{"n_layer": 8, "d_model": 224, "n_experts": 24, "experts_per_token": 2, "d_expert": 192, "d_shared_expert": 192, "activation": "gelu", "moe_layers": [0, 1, 2, 3, 4, 5, 6, 7], "router_score": "softmax", "normalize_top_k": false, "routed_scale": 5.43, "balance_loss": 0.00244, "balance_bias": false, "init_std_router": 0.0232, "lr_router": 0.00105, "n_head": 4, "n_kv_head": 4, "head_dim": 64, "vocab_size": 2048, "norm": "layernorm", "norm_place": "pre", "norm_eps": 1e-06, "positions": "learned", "qk_norm": true, "attn_scale": 0.125, "tie_embeddings": true, "parallel_block": true, "init": "uniform", "init_std_qkv": 0.0273, "init_std_o": 0.0, "init_std_up": 0.0273, "init_std_down": 0.0, "optimizer": "soap_variant", "lr": 0.00393, "beta1": 0.95, "beta2": 0.98, "weight_decay": 0.07, "lr_head": 0.00535, "warmup_steps": 50, "schedule": "wsd", "decay_fraction": 1.0, "decay_shape": "square", "final_lr_fraction": 0.1, "batch_tokens": 32768, "seq_len": 1024, "doc_mask": true, "train_tokens": 306000000, "steps": 9339, "dataset": "wikipedia_en"}
Below are experts of layer 3 (counted from 0) of a mixture-of-experts language model. Rows are named router (the router's row for the expert), up (a neuron's input weights, with its number), down (a neuron's output weights, with its number) and show model dimensions 0-223. Each number is 128 + 24 x the weight over its row's rms, rounded and kept within 0 to 255. Numbers have three digits each.
After each expert's rows: "gets" lists some tokens that make up at least twice as much of what it gets as of all text; "comes before" lists some tokens at least twice as common just after its tokens as in all text. This comes from a sample of Wikipedia text that the model never trained on. Tokens count by the router's weight.

# expert 21
router:132133146124109099144126149097110089148169159112175138140150119139139087091122161100140159138161132105119156103129184140168150089116105095150111102153119145121091115127172186125151144131143106103130127097136109122152163104141107123180158106129122116152080112137171133090098122085117146105132094127153151141110107125128163114138145133121129083151122144111125079124105132124128140153121121153172137138123168128090133105124185145123131103160138129120125069144164107136129107131121076171105113093157121150135167173104077106132093124105119151124104128120170119089137154106118154141097139138106119090106136104165109122144146152100144097150135107174133096113152129149149119142124
up18:181117112136102126090120137138104133186131116153097149138104122105136112145167144143135148176076134119154128137096130068120143148112102148086104165115159150111152164123108107126091148137097127139132167101179142151152138140161141117095121119115139123128128155164102136139103143134113153117171124135134124165140137180134125124141140143133077135114144131090111146106136128199128091157132142115117137109124128136121107120090047085148126159150151097127111157112157142167114158146120120139176114134106105133137112102122133156090081155161139116147086118119112139151135152118133093131133135153122111123150102126129187119107153088144142122103171153147159093104112122170104139116111
down18:146126120125147122105102092108108174113148142083115139157184129132136133144118147140152143107135116174146152145161112144129109127129120102152091155110143129150110110114109112126130115111128110110151105170126081119161164144153155155148107118098115105126122077131125119146122143131132108112138152112127112170152109140099129117113127123071147126147173176121144143082158118108189141089164121137112147123101140113117163141128124044094166131114135168126117147119138151137085153107154092149086121116090105145114102121100155159149085126093166141137145134133143148087135106095060101127124101142128133107123157106104131092122144104123172122113170121121176136173158152140115121101139
up19:099164155169153144108138090140082137112139110143097133122089105147144158115116117162142154103176129158084123159149118112169147139091131092152119132142151123105136104168108169117119130137142119127103139166122119105107145135144124146117166090137136110141133111131140106123145162083150094141110157114143090174175113130129113119205153099115122180132103141116168123137130126138076129080142160120165109156145120104144114088148126131130157087153100128158099137120123114143138087145106141136163122116079104071115110125123098163110145194133132124146139130106143130104100115108130139144124117112100137103146150138148115118140162179141125098154118093110117159101094120109095118169145
down19:149155154135089163128096132163138103121132138136091158137117160130137127110141116109126147124089127131124143118128115135148146133152146125096160147118153136162094127125151103135145089126131162107116109108152140131113141138158135118171142127124174174152140099104110116149157126151144143092118137104184064127132127128152132142131127150150091149135116140146120094131126121096110164135118174162103086121120165142109108112160123065164094131110113168122146120138121141150145089129065185112136124150162137145141105122105114129122152141117137094166103101148144100101113084139128190121148126134141168135154137124190130097130141135198131169121109129156162098146141156170110097135074
up20:113095143088107103156131100121134139156177104106119112156121103124099129114140108120110169142100128142094075124111128134139094104162170183130120155080127109121148151137094104125112120153099125113145093113144148136122139117103111146105132143139127147146153129109127103097159145177111148088136088113107078162161120152183092157142087139124159117098111108103106130145130147122152121132145110156128117107140120080075150099137108149143156075099137114134123144086128163139078079151114139170123156096157119117154142126139107132119139154119102093141135107124157156135128158149172117104141152120112079149120148119104100145152136097155136132153118117122100152206101104123134144123129
down20:113151104138152124139188133131148132169184130096114104128117111102095125120177159126096093112122068094082150128113098136128112182120120132157157150129108100069135129144127098139107140147159141140097141101115151074108104145104089140084122130139106133141117133143117155131150109087134104094155133157122081129135117149127121170142151138097104111124102120144141146139133128140101079154176162165112109125102108123105121117150113121112144096137155110133124122113130090111114123170135143160079135114097120121148084134138135097108136116103101101128130117138078150114100101109109132137143130150164119126165128111190103140134139149125130134128121168117087151146054130088088105140132
gets: "re", "ri", "right", "gi", "leg", "ran"
comes before: "s", "ven", "ak", "as", "ad", "am"

# expert 2
router:130136110116124165103092150127124107160120126134096122141138139133125104123102119131125135163163159107149141112131117158099160106170126114156110132088150104141150106110098147136116157103129124131155119086072121102102121130114120122071086148143168094069131123102155164170149089129132119132126162174141141101164119114122089095113113115120117186117129113141112139142141140117170077097103150156101107129121137149144189161124133140131130184144106139094138149123111134107112108155111160086117123166125098120105155171130135113164129093122106159141119114119068110163167136090154151172117075133144114093100140154103139107149121123129134122093133142158150111167132156124143116110148
up2:135123134136157135119169110109130187081157130122157079193119108084142120082177147139134132094158169120102112084118106137100120127132111104164134115110189147143136116114140141119081150152097118137176153105129139115098134188089151120089092175140130130135112092156141114120092131145121089133172152138103113145126105122140127121114111134122163133116088118158099098116062100114151159103128121117112124139163126138132104095101125086134130170128110124100103129111118130138146080144122143133141132130144141096148142137150150097173148118140133169147105158141105136138149150159140118148129131132143089124124128137122146156092118158172127112108130148148092155108101136108097144157084
down2:129164116098114127090145120141123135116093117112101105095101081117144150125104115087143115145172155126132151146142139147148120108120150090119165189157116133134145167113123070107100154166128149113140131143147133129115135084151142147144126100133129101154111138088139146113179117150145144156121118121111117115117121134151115131140170139126116126146141192114136135120139162157100154140110200117122121144153177127114127119146176168099129111112170093185097128117152121132080166127120162130142136118111147144140146133101135158159098163156149118175127102114139120118120115146125186132123153119083146091111144150106079154135108123112151126115144099109148090193133113134159113159160
up3:141115134110114155125113112143122116151162116152178144136123149151124100093145107143151127103125139142127136131124153105155107084135138125137124085160144092047139164140095074131125159155098167130129116069160120140170119104100160132161143103130128133125141138165149087134130146102090146126141168101123112107110148139115145138112084196167080085126096125160139110172088109118112135095092101133145108181123120111134133116110111120090118085103125136154158128083141132107111119120120133147154158136159162131115150147142126114140130102123110157121134096148144165122145182100158139130088152124112107120115103128132094132131168106114082124136143098131163127142115162085127152112151
down3:130144123168124107103145154143126104111119115164134126127154100109169135151130122070127135137099093119121144132125139088152109093100155172162112117134108120105114146136125088114137156151121113138150138159150132083118129116154128129129187164107121142132164112111098111123132085147064123108084118174129090142122104146121117122129115100172087135143151113146134157113098127135148080128167149122096086111110114138115147121110127219099119109135122146133092126133165129127140118108136149124120160106116141122134139165159118123123105079126127136140167153152092157155117092134126128163096156112112146154168160113118100156111118160124116118097102108089092150172090115140123160125194
up4:141165148105134142123118143085157104116122099150135103182141148115142115181105146138132119168162108149113135113121155104147115094125128116171166150150107115157126099127138141109168092136114139100152135110135165156118124156129158146091129149120150149127158145134143111110131144149147113122144126106129105123140107095127124154111123142104149112127120066068097152118117138129103119114124110230111126173150103148179077168157132152115117108087152162127140113133113071105108136125151156099160126119125130125141148134119077104087101085115122159130111101123156130122123120171145116124139156120118158122152129137116118117127116141128098101140124144097087106151091092106117141118203
down4:118142142109161090089133135109157110119118118109181159134197151143118143130108113141118083106169150127132118105149120120132141139112134127072147161095162148150136126170174116121137139102094088151158137118152125172107139135141173121178146134130134095131137114133112118098144137129128106120118136126111163124110104123086155109137143131093119132138117067163124155119078107104124106134115095161157125169109108130156123134115111122128112124118155164138139132103125097122161125113120132099159170092112167119097168106136107152110128073135150132149129113104138154106127118151148131141112177097090149101085084128153109166157173153157162157110169170118081155134130116112124105149155
gets: " and", " to", " that", " with", " by", " for"
comes before: " the", " a", " ", " he", " his", " an"

# expert 14
router:080128150109132122094174108108131094095128137137125127145138104147128130102125173129137116078088169125159142141149091141103131129122110115133119114075172105085115087129081117165104151158161117130099139102139111146133151134142141114086116159143144073152124096139118119076103123120110160193116107122113144141146153124121154125113113129112139161124168157125131143160103163091124166130143103154133135119109142142108139113108151157098151138165087108107133127140164113070168185126136073118157090167134127115114139104102145146115122114151163133156172146091098126136129111094118145134158145128136122127104123145119075126137098145137117125117118078155159129109128135133135140088081
up2:123107079146129114123103064137187119114090160170151125108124123156095163140093123129095117114132144178134153156140120127115149110147154124155131120135127138110148174138158110126130149169089155124120097152107121129142129153089144117094154129127098108124114123140134131127116139135149098095132148184095112079145151156117168157106130099151105112089112159091129135106142099128163120177147124164133118081127155091132137106137132123129184164177151151104122152141126128090111127161129121150107124110139106112115139121149133127146183163099093095107092140114124082160148151170148115126110159092125125148130122124165131085136122117099130145112162138170134069097123133114099153113121
down2:132101142109148166103097135156133118137123112113084132171127120132135137143156158115165165136150125093169103101112155109104146142145096146100156111149159108160137097119094113139184167154118126144144126152121116136167104128169144175117140121111135091122149117096114074111111133140095099132152146101172116093143121145109114102157170175107130117165147112130137146152116142119082104120095106140152144123157078141148097096069129153109149116127128125115159106133109105147146105113130139126151119147069097103098128171145130151143123111126200136151127119111144161078110130114097144125099124174115153137149164108124106182119122120133104137140144101120118165171107130123149090111119
up3:140121157138132114169178121130099090118118118153165119112164147129138156137135175146171120138133113120153146146124075137104133157150178145157110136135135142178161123125127133146110091120134133107151114125098126133123115127087129114092133138134139107109116085132113117097132073136125110137129139142116090110147132080119102119114089153104089147131127128121091127103119100142156129119150087124135124091136127159121117124170120105097113130154136118131107097138157131081140098147094132119149130170110133114101161076171176142155122118138141108124138156142145144159118181117123086135136078059170132136132082122065171145092106120103141129144103152162119139135098097131155161132071
down3:135118124127135084118108145146118135125102152069101134123157146104150122145122176131176158134102111104153093169144130107117088172125114157143097137156189106132146145135130120129103136142113119123110106086145085124165136102107141126158098108100118126155126153158167121169163149118108116157116121101163135163127127134120132122093111110117104111139123086121103114103146192182158128127148141153134116087089152091114135137160097136131092160122120139092094170125174133153119086139132120114130095120129122141124135142161142135121173125105126105108139161127093152138144109118109151151129160095139134135171094124150167112084127071128123111108104107099114175131148101118125178088107
up4:099121100178109114201145117176133149106149152147099109144142117097136122110151155161144135159117118122090163162133156146156121089126080132126131144116107116148155096124110153156128124147128143119137126157111160109139128125145096109111126114112160152127142098116123146095117123106176142133111140084130094161132120156169138166162101158090164192158141139102099118109101126141132103125152122100080126140126096090132149123128149131129146156107118117128106139149135142162116092129160091132112097146126145167117176119145129090147099141107141106170159110103076148115130114132097082131109108082116125157146127161135092106114126150116137120074104168133084126162128147167132103091146
down4:125134146100101178113119126094167117108128107138135126114127110107126089101131097129148132111156167154142076089149126120094119145199127141109142121129117146144148088162124133152128120080112165158141103116141107148129144092139118132173121127125135081161101108138124104150176132116100134133145148110141100118143165147150151148129159127142119116142139109121086164138107131105095124161112163145148183140130115150145091172102151141141168111086101152149163140058135145113129114118135121136158144133133139135145168103120134158098120106115112123140111152125134143161121104132114169148133082155091153102135102131105153149134110149096115111140102102158106176182186133141143150132065
gets: ".", ",", "\n", ")", ";", " and"
comes before: "\n", " The", " He", " and", " In", " It"

# expert 15
router:075113099106110122126120141126158120118157154151094130144143134078148078120115073077154110108162131125093140099146088159158124129101127129098167102091127145119111100139151096157121139087121114103151133110109116122094147097151083130100116155158115129164139160149181139096186093128108150157139103157138136151122152135108070131156154120110145123163154103150121187126140140138107156124100180064128134153108136152151101126119158154110171126124142107109171099131149107100125120123134095140146095108116141123109087162171146118159127136103178140136109136155112119131139136154117130127113169124116142135098147106133159123131128131158130102080140134101152147115136102154115132129123
up4:149124089138130176137124119144165104121161082167151145142107124135128123150150097116092160160156127150130108118141156133150148117137124087163133090142172088168104115117132113120161106142087144160180154125116111125149122143124109129120108126149134158088111116113118145162157141119120148149150174133099127158100063143183096138098134135125106127136112114130095169120125123133093115139128119154147102163106118143147112127135100155103095143154107113136134149105123184091165081108120116161172142081131123142099098101114151106131088163109101102150162128088122140118135113137107155125132127133097174159090150136165156078145135123096156119133104140175086124135114125138102150158128
down4:101119139126129138077108120130128131082145088114139146168124082058130129173101109126171132134121149146118079128138146158130121144118084095133109133151075094154158110121145131119113149118089113139119126153094112115149145122124158180123155119118156116127129147136135126141157143133139082141109113128075167126147112107166111106106132089176136175173111151144135171136104105127117172193143147145132110140093118149134125153091138075152089093113142130161131152121159135082144184106140154128115149132141150147118147136102115123140159136152123110110126103151112150147149134132163162139086134143127103122126126128089096103150119120123126143129137103174117125139146137057122139144093
up5:130131134107140146120052095102122154095116144171118115115144150128141148135066110100119122170112132129143141112098130097083168117104145154082161128109149102078099156175163130126146098119112131125118128126145148113107091152116117092130114110105095117158090147152153138151197201151099128109109108146122121122147110141160105110163103180114127093143159129119140140103165110124097124135142107107113111145136157095134112103160156156147117113099123131119102124115107142134086143125141133093146091131098161097166111110089144121118135139184163148150133137177122142148122151139143133147133136100118158128156123129132108096117085137095140140105116186133125131132125122155112086134102
down5:103103142161161125098082115132084113112070160148087114121136120118161119099116132144108107121114149103174128159121133084103144187088113147089117136104146133121105135140126151110162107088145129099131096143133135097109120117097078129139113113131154117083136120140135114133153108097112110127065106156166095136121167130147156072133165160082102077123146120117122097114092111143154113114122097108105128109130117149101143098103169097103114134122149112116124164047100116138101119109098153102156134140114142127125117135097141102116166124147156136124145110137135098129170125122097174128111138136122152147138138110106100141144116145095140124132134151148121095102141136109103113058109
up6:155114142100124100124117151111139121092167159146118101072117134124112117105132139102124080157139169149120130152143097119113153161119126095076133142107117126124112146133131112146140135142102131121174163125151114147104163131138158134117134125122097088122122095150140130141156166172061143178111143144127110112120128131129113114122168167148110145169124129143114127131147128177077131160119166124141122108120150144117105131131099100127154114123122125172136155159110123101098105149117120146140166140126130132073142121128114187114103110109110112100177170149157114145118139168169084085116126126144109152156118099098162161130077102143098179150150133142182142147109145090122145115175
down6:156167071116159114119114121111104122141128149153154136143132149115174125070133117126121138109177133138081098167148084123112081110157161148172125107149127119142116107123136128146134134147122108116133104137148149142140142144166116102102134093154127136119151164121146146128089116100127108133154125143152104085101126149117189143119147142143144143135112119107159162133123129182139157137098151146107107122096143099066128160124151119135087104140153123126143138150095170170153183114131153155124167176159172117127115131116108140116151155115110160122141155082129125140123090169079169121139141126140135079134143146106137114121104173129119102106098073125115156105141143177120131148138
gets: " (", " |", " at", " =", " in", ":"
comes before: "\n", " the", "20", "born", " a", "M"

# expert 20
router:166136140118151116161129110122159123102109146124156146150136107089104110115109118129159124134157126123128160106107171130144160093147111130176130120163148134165150120132153148148161144094136144117100112152161150107123131137152100139078189165150094127144109117165173159152127102084117136141145094160136143117119126098112163104158141095124154118126131159128102096128126110130132128141131118143104128152117122134081071081111105122113088090110139187115121161109177116129142142138135219137079119149129126119116133173131099094134155109131152136107115094068169156112157125137105134167107107144128138128087125113135103111109119145139147137104125125170135104086130114155149146157140
up2:111148123175154143084114164128156124135085126133158111165106129113126163142161131144142147094129148148086122119130114100109153101132144138146160108125144106128162162117144109166148119157149110116091120159125149093109121097063135140115115176145117115159130126101156168162112130138167085119148130122133098117121142176142121125152096128122141089122123125109153144164114095161157137072120106110090069136123121155139107111126108129128116127119155094136106172155101094139137163106103125181101096077149112140141135144121170137125186085136118118102132133091117105145141108143141095124114143124143188144128171120111111144138112139110144071095105157159104157153107144152145133134140
down2:161124096118156118129119121156156149158131141106103139141161092177098195134170096139133142124149112065131152119104083149124143119137128101087129112101086147118141147115113086152141126156103116125088074083127091101083145146069143134127165140130117115139098123135135124145144151140141119118175081115154096113132097179124150193162148123094114111115102112119128127155150109120124148136090130113164126125109134139179103113141097149141156151133112128122107150109124111146135144169148116154116125113143173132157128125157182126146128136101144072150131163125120104109117149137107084124159118110154138143115135109101131114175118152105106093094118155155106113143163147134125127111113
up3:151130114103169138127159105128172133103090152127091142150141105124113114130131158111139115117128100156116079171138112126145148131103108114166112124161134150156126132099134094150132159113152148147120119130079152125154098144115165145159163157090123131131135119162059139122102101131120117174131165123119120174121116131131113071104160161177147152148132154161155166131146074129105140147163125105138106119120139148075101078119141142082144121104118171120149150141090173106115093117139146075138147146115128096111136123126144150139097132131132115141115080166105129102128144108106115108138112134114099135153098128139068096135133140107180164131108133145102123074123127107108110131103
down3:111103151149128136127115099151138086098180110128132129143127139094106100120124129122129133093097085157132149143157117107080140125093145114100110127088159131164132110116080076098119175100139147132149087093132085127150100079139080129074152120152103115116102094141186058113125129108107154130131131165141125112135116133125121125132092077124116120112153124110111117151121128142117130128146105165103122143126129107118113206152114114156100075120134116119133103108124101120130157126165154120100119097101090128090123119104130104120146138149107124071150123067142147136151098135147082084104139147128167154110119110140147119103123121122160116091127137152130105140130142111159148132145
up4:111155104088144120153134128133161115129114102141145101088097126100106123135159138102158128151136134157150130187132124132145152134147125194156120129150119146143108152105113159122091127158092130097121091089089154134155133148146146100070134123148090111171085179123142130114155168113144148118169131118137145111090124128158141175160134092118141134149104114118144139132104140148145119083095154133118179168132117117099116095120145060135149155128116163120143152102110082114124130117126146143135122152087134110161120143164168116129112104152130119082120137137132145127168114103144128125170095122118106125118085123105111135161103112190128160116103139120166113115089082133136152161144
down4:113078153082128101156114136151166125099095150120129124132137150160150142102156164115130139127146098125157102121118147155159119157165129098116133151115183117147111124129155149109173132156085163101090113166135088128083085130120120148110117148087110138129137150131098134125113115099120164137094103100136160116139121140108109152128161108137139098146132111094136114127119119168125093156147117133141166065088127118105123132129144166163142155131152139077140106132121134128153174162121096111091196096129125155128102154134153119100082078151102149116114098102121156113164146146122120152106124112139165136092158111132109157130169141135152153148135153130138119140139098176135133083154
gets: " 19", " 18", "20", " October", " November", " June"
comes before: " |", ",", ".", " 19", ";", "–"

# expert 22
router:120130143119115100143136154088117091146178161100175143151154128137137102099120147093140151141154131105131148107121175149170148086118102091150102104156125149126096125134168181129149145133138116107125126102135104124135168115130099126161153113123139129148095126143165136054110120080122146101132073123162158135108088130120165115131157142121126089146109131102124079113120126114135143157113134146179145137117162124093132113119188145116129101150144115121139081145151106139133116131116073162099111086154122153132167160106089107135103123111124143141102127115171115084139167121116143144090133142102120099108127106173099115150150161103152110155138103169133104100153122151148124145131
up3:109125108077149094138119133187133136128127116128149156066118134121135111123107129118169137125100125116128112108159154112097135115131117110144143120139150113155117112120110137172116099143159145159169165115117129104155124140149109125125125119131167129117188113098143138148108128091121113174107148095072123117086128115134095142130138182120167144091134146125145151078145133140167142112185137130113123157138105117115130099100111096128142147154111104104140156099137166095093118139133141104156101122081100102132118116108152157100064156169127105139157100076086133148127096131121114124166108164114101153137119125145147149084112140093136150135082131101146158123133073133157101152154
down3:093134115154177124115163115137133129148151108134122146160120145136181110138172113141126126172145129118107166126105101126134149119113133099160110127153109097155091164101128083114114112119111138093154133104102113140133122141131117130124158138121141110106112169173102126116157129120098132153147141167154108135153117155168111141130125179139094119134062116119113135122133119128125142108119103159160091080117136140143089132118136153128128127105153084124080134157120104111117092120118085124123069099158112134106145138178168169137123128119155128166119119090166149143168123189113142144143143144144163118115147095116106147112116131173118142071069116085127116122189138140121091160125
up4:142113118134128144102126098112109159145118087132131110153177153133100165105149103127160112167155079128098130140072099140146067164112138177138112110155161116122142107122096151120153114123119135164158146115114138125134099081105141131165141098116118137115151143128166112117127135121136133131142119108097108144116105091180117140092150117189130148130167115119118132105148132116152142083172093102120106133162159112148119136125158113134147112147142123155151126090123114167145138162118143149113093140089146136133089086150134148189091157143065131134097103158155092106132133140161116101123152103154125130109117149130092120083144151102082134066130150130099133156136102129123119113113
down4:141147105156049110143114106154081108088130093159123172150171118165104137123154091148138113115155134131116096148143127133115080150100169096107136136102104108123102118115093102122157142098124179137121135135139110135121128136148100153103145142104116086104157126114174159169119112120133156096119128111149101163162104141151116138119136153136101141150118129051108125145123132140132129140134149100136120108158144148140091135153102094137119120112094093114098136125169139149139145090122131084136146133127125176132154149139161105132123127096147134152190134147144162145135149162117083109110140114105110109144117150150158100114139132063153183105125143135125136139103128112122190106141
up5:096115130120088125095135114094165152118156079105170114133175154129132154135085141085122147142118093119117161132138149072195114145152146137097138123163103129139111178134115146129131149118143126160153133140113146140140139128124124076134161110099082125145154130121138090174155140116129184103158163102148095148123155133150091160121112093112137169098153131116148121179104089106114067134173115119111096126171147119162098134135088128147099101110138092149137129137121116119125162123121126146149152105128123140143115102159120142132123126136157139133130114135102099148091154099104101125118109113153114189151148108141112127108138138073105171137124155140119141092091116129136133127092
down5:109120134154097142148135098080159095141144145097114130123103147125168099141139119162140122116156139122136149128078144171111172129136094181103130114137124121138139105142132151144143115134127149082158130139184137151135106141137125126145114129155146137150155131150160140174122091114089147119075077134107123181146092137135144143145134106152150151141136130108136114108149116132142157176123115087116157110120181095092102122126100116118087079121157135126108086134118146171105179135108140152042146121113088114126115120157160129131155125130070158128126132126105144119153159143117148149135155126140121113134115157130116127120137153103150109171125151209140119146112102136102132160114
gets: "te", "di", "j", "tt", "ñ", "unt"
comes before: "ch", "x", "ction", "le", "mp", "ach"

# expert 11
router:103099135151122121147107147106115149121135128122120102151145116108092078116114106143131142124140116110120142103126193130091046152157132113136106098145116148098174118097130159152170139097150110115149113168171144125127156122163115128117139140072105131147104143130093170133108115131125140091114093123120124122142139129122145121124097116108140164162122160090124108129123094129136151158098085139191128145109103127085126146110122155113100102160182130117132166153160096162133093138135083170116116155134151146112102081155122126135150098147127148118131098167083097142107103115101143093086113155110163169136146126122125151103133131158132170119118162148152132154144164150153130136150
up2:138088126180147094140149121119112117086132090106112152111132084146103104116158132137135127122116112165134138129102146152173120168119142135102159141096123141110109161158119096129132153121111124119145112154109140153202108139152111103118098138129106142112130086094107151166137143128133107094137140119115132149121068168146122107125075165123149157131092127131119138111129172142105143124104115135127107113104126129162131208148126125110131145126132183130099125147112135075122137095115123096107138109115079125139115122111146111130151111115121115125131155128095102138099077117156123104103140166165131125081145170164200122129113118135138120171141093136138112108074160143084162102128
down2:148156071066149115157134146120127175117150111207082115148122129141112122127133122150150119126141100176125166178116168108143146139117108153103116111136121116166093110162086111122170119146172125155129166111062163117120106114126109122130129124119109128137127140114111129142132167138105110109144112153186147110147145130121136163131152135104066126088161150123117114186134134162110099141101135106112114120121151139117183120127145142153132142116093143154132139135090116119108146107130165080165137164108115122140150132094125101091114121115133093112114117113153112135097079144146099138148126085105123072090128155143111146127092131134132131125118118132151168128110140142102119157150
up3:128112131165145124115094146141109136118156110130096120150110108077115106149124124192136132091148143117124124148163131096125123141087124077141172119119116148139137145180127149122131137111094135148149108155174111155127118151160102141118126115131151174106108141102151108103092122155107087112090149127077119114087120181113098138058101142145122161124113125126134075134110130145131087091127123134168153100116103117123101106113149120103115103128126099118067168122072111115111138116133175150082118109112164149109114058130141156111133133134139139117154102109110164140110176095125147116144121154117132161134132143153143119125115114145086158102146134113119066144099126147146131142128
down3:125092145158118128101129102113127150112158175122097156127176131137101129118104159169149134150144111108122141111137129166149109097119173135124158134131133144149110082087158138167141154058169125134134152114174128119127160152135087156099112149124106136139157122120117090126125159156113083122143121131141146124141137128157155140133134169165122134118131126121153128152112154159173169124112136147131119096166126155090148158116115166129137110144110119127083184144119104123108090155157088160138120122098110120123144135093151129121140169157172144148123084146128165117132104135112136098162090118142115131123133152137164153101145151137150077119152106160116076113124148145123077146060
up4:124116105165134138177103163139133148174145128140157132131097121122142099173115123152114131130143146158120146134127099123113126146148156126129144130077143128119123128147124128127091117115090080181132164127105103130133118121146120145132177118108161077084156136177135092108147138093080118139077145133117144124118135173143127109127077127130144139143138149127164076143090142112144121122100139114115110151119117164140102170156124072139130156135155158119141169107113094053125060103122098132115120157056129135119113095137121168121123166087134153140097158114102118111111128110113122123165077137130122126130153099112174159135122127175126148140142125117135145126109122102126113120108
down4:089141130168147138080114136119118144124138089133118121160137124142142170129136096142134144136101124105133142150176148154109144141102099127112130142156138132122155107129137156114108098119124130111105095117085106127134167120141127182124134125123141086096107141141119109099103122157151121061129115147138115141153184195122117109132105130081143147112170089108113110105107105132142131114116145152158115069099128166106108093140163114116171114108077153096124133115147104171131097154156118133139102136165138118123115134165106151085117137146160166123112080089176146089179111088135131115161095122107091119104186105135117135142131096170166112120113116124096123129126133111123110116147
gets: "\n", "|", ".", ")", " The", ";"
comes before: "-", "\n", "|", "==", "The", "="

# expert 18
router:121144151131108098122136138088109089138166168094180139147164146124137105103127134102129167121152130116132156098131171144153153085127115104153087116153128140109098113126160181122143153128134111101132125099152107136144162117137113137170158097117112114151092114137146142070100107071119140094138075108152148139127104131114186115129150138111129075154115136113136088122119125109127132154113115158173151141106162125091131105124173141116113087147134114121126066150157109126121117117113082188102114096143119147130159157116088109119104127105121142133104127116168104103144147128117148137095138143098110104115148099173101121149139153117152093157131097178137099106157129146146122153125
up15:110120130082124116150154124136115118119130134122130100132081121187167103151133131151126089082143116134132129123128123115136136166140103165157151092100150140178139146154162147093172125173105117141075163130117136140106101109133151075119118105101075101153131125153112076138162165127130142142135136115180137136103153125116139147099127148115136141120091118132099157114107108119106121145152137144095144143130083128129127085152126112101124142136153132135090126094105138131103151080170140125074165127129090154133113089114144129117183166128109142144081089140169115158130148098135088137122140157118116147111137090101164121155089140126105155158107122111130172134082155114157119142108
down15:104105124143141096100102127114128139131127128130087141143144122133111128138096124162153167098112181080157178136110185135138133124149085146162093109135120115127121106091104119119115135115143105104141115110071127123135150130141128142105144118100148120121185118185119122100120116111098105161141178144109159128147121153154124150155146119165171102119122150141138108116094107144145139108088113180156117108112070167148131104149148082124121121146108107135142133090114117130111180133090110092095104124139118174125116123143085119155104116126110126174114159120131135098098154138076128150120128137112070145089139161150098077122136107141122095122154090132135124148120158135099112109089
up16:145135161104107142168110147204130129152106105170105110087122197095145132139139110174131125166104151124142133129127093116099091125100170096141140113103108154152071165106096108142135112113137127141106117124133143087139109128114139157136140154122105148133140123122107146157199167105106124137153146121145130161100124166092115114094123158108099089101141095151120143110136087123123162093156145110120171116130079112143096164113125113115147069109143106150144146118138141124123113093130082120085133149104119160157122122139112172145122113142112167127139128155156143145124103127120130116084111159177130117067131128135132120144120126155100131125123103135116098163129148130152097101130
down16:151118122143171142109110117150150121118141096127123153133137135107080141102113177138121128153123144156087154111173139159138137107132123091125149098125159106111059148161119147124119120109171121105142130102108122147119093144134153106135139124102145117160154117167150157101082124107118107120153124111149135144113085109095128137096140132127120134135100149142113111119099134127136121130131114182120099130159188161130157184136088156201163128150087122096132124106119170158114140182152149129161146123142171111087148135100134117116141097139144149137118118126148137128143132136179122143179128099136098091124110122162126137134147119132162088114026123129132146141141117117160120141111
up17:128126144137084119114129112093125113120103100087098150129173101142135135129176155162156130155128143170154135149150149124100115106156122112176166135144101153135150159098085151120086141106125138126130187099120082163155140157109144135152086127095127147146165096120105137152118118118138153121081125075147074104090124152096109153102083167124111128157149093135151120113118132168124116144131142154116118110128116127154085107133139139152136149125115117121089108146095114125072171126123088113115142134072128165148130101072150122144118179149128106099110124126146134155144127107152084109106148168104124132164109116131187140101114101108113112139138144145148139120140109131164114122136
down17:100115123162142130105167133136124117094133118113113125113146172114187109155161142173135119142097115090115148125122167103130101123171155143151115107103127090132139138136126162104094109201131153157132095132144123123178107149141138139091108153108152134104193135162128134117147100093144133168069122133131075142110133080109120136086125126133173107123172135107117138128136152140102137108091095134105147121158095119097102110111134120134099110131142113107131128166135083129140117099130094100130179122098123139077153158156156101095162106154157094111127120127101130134142098159118175107119138140150105147154153112092156135118148141110109111138140126138113131077162115110094107122115
gets: "s", "ed", "es", "ing", "g", "ag"
comes before: ",", ".", " of", " and", " to", " in"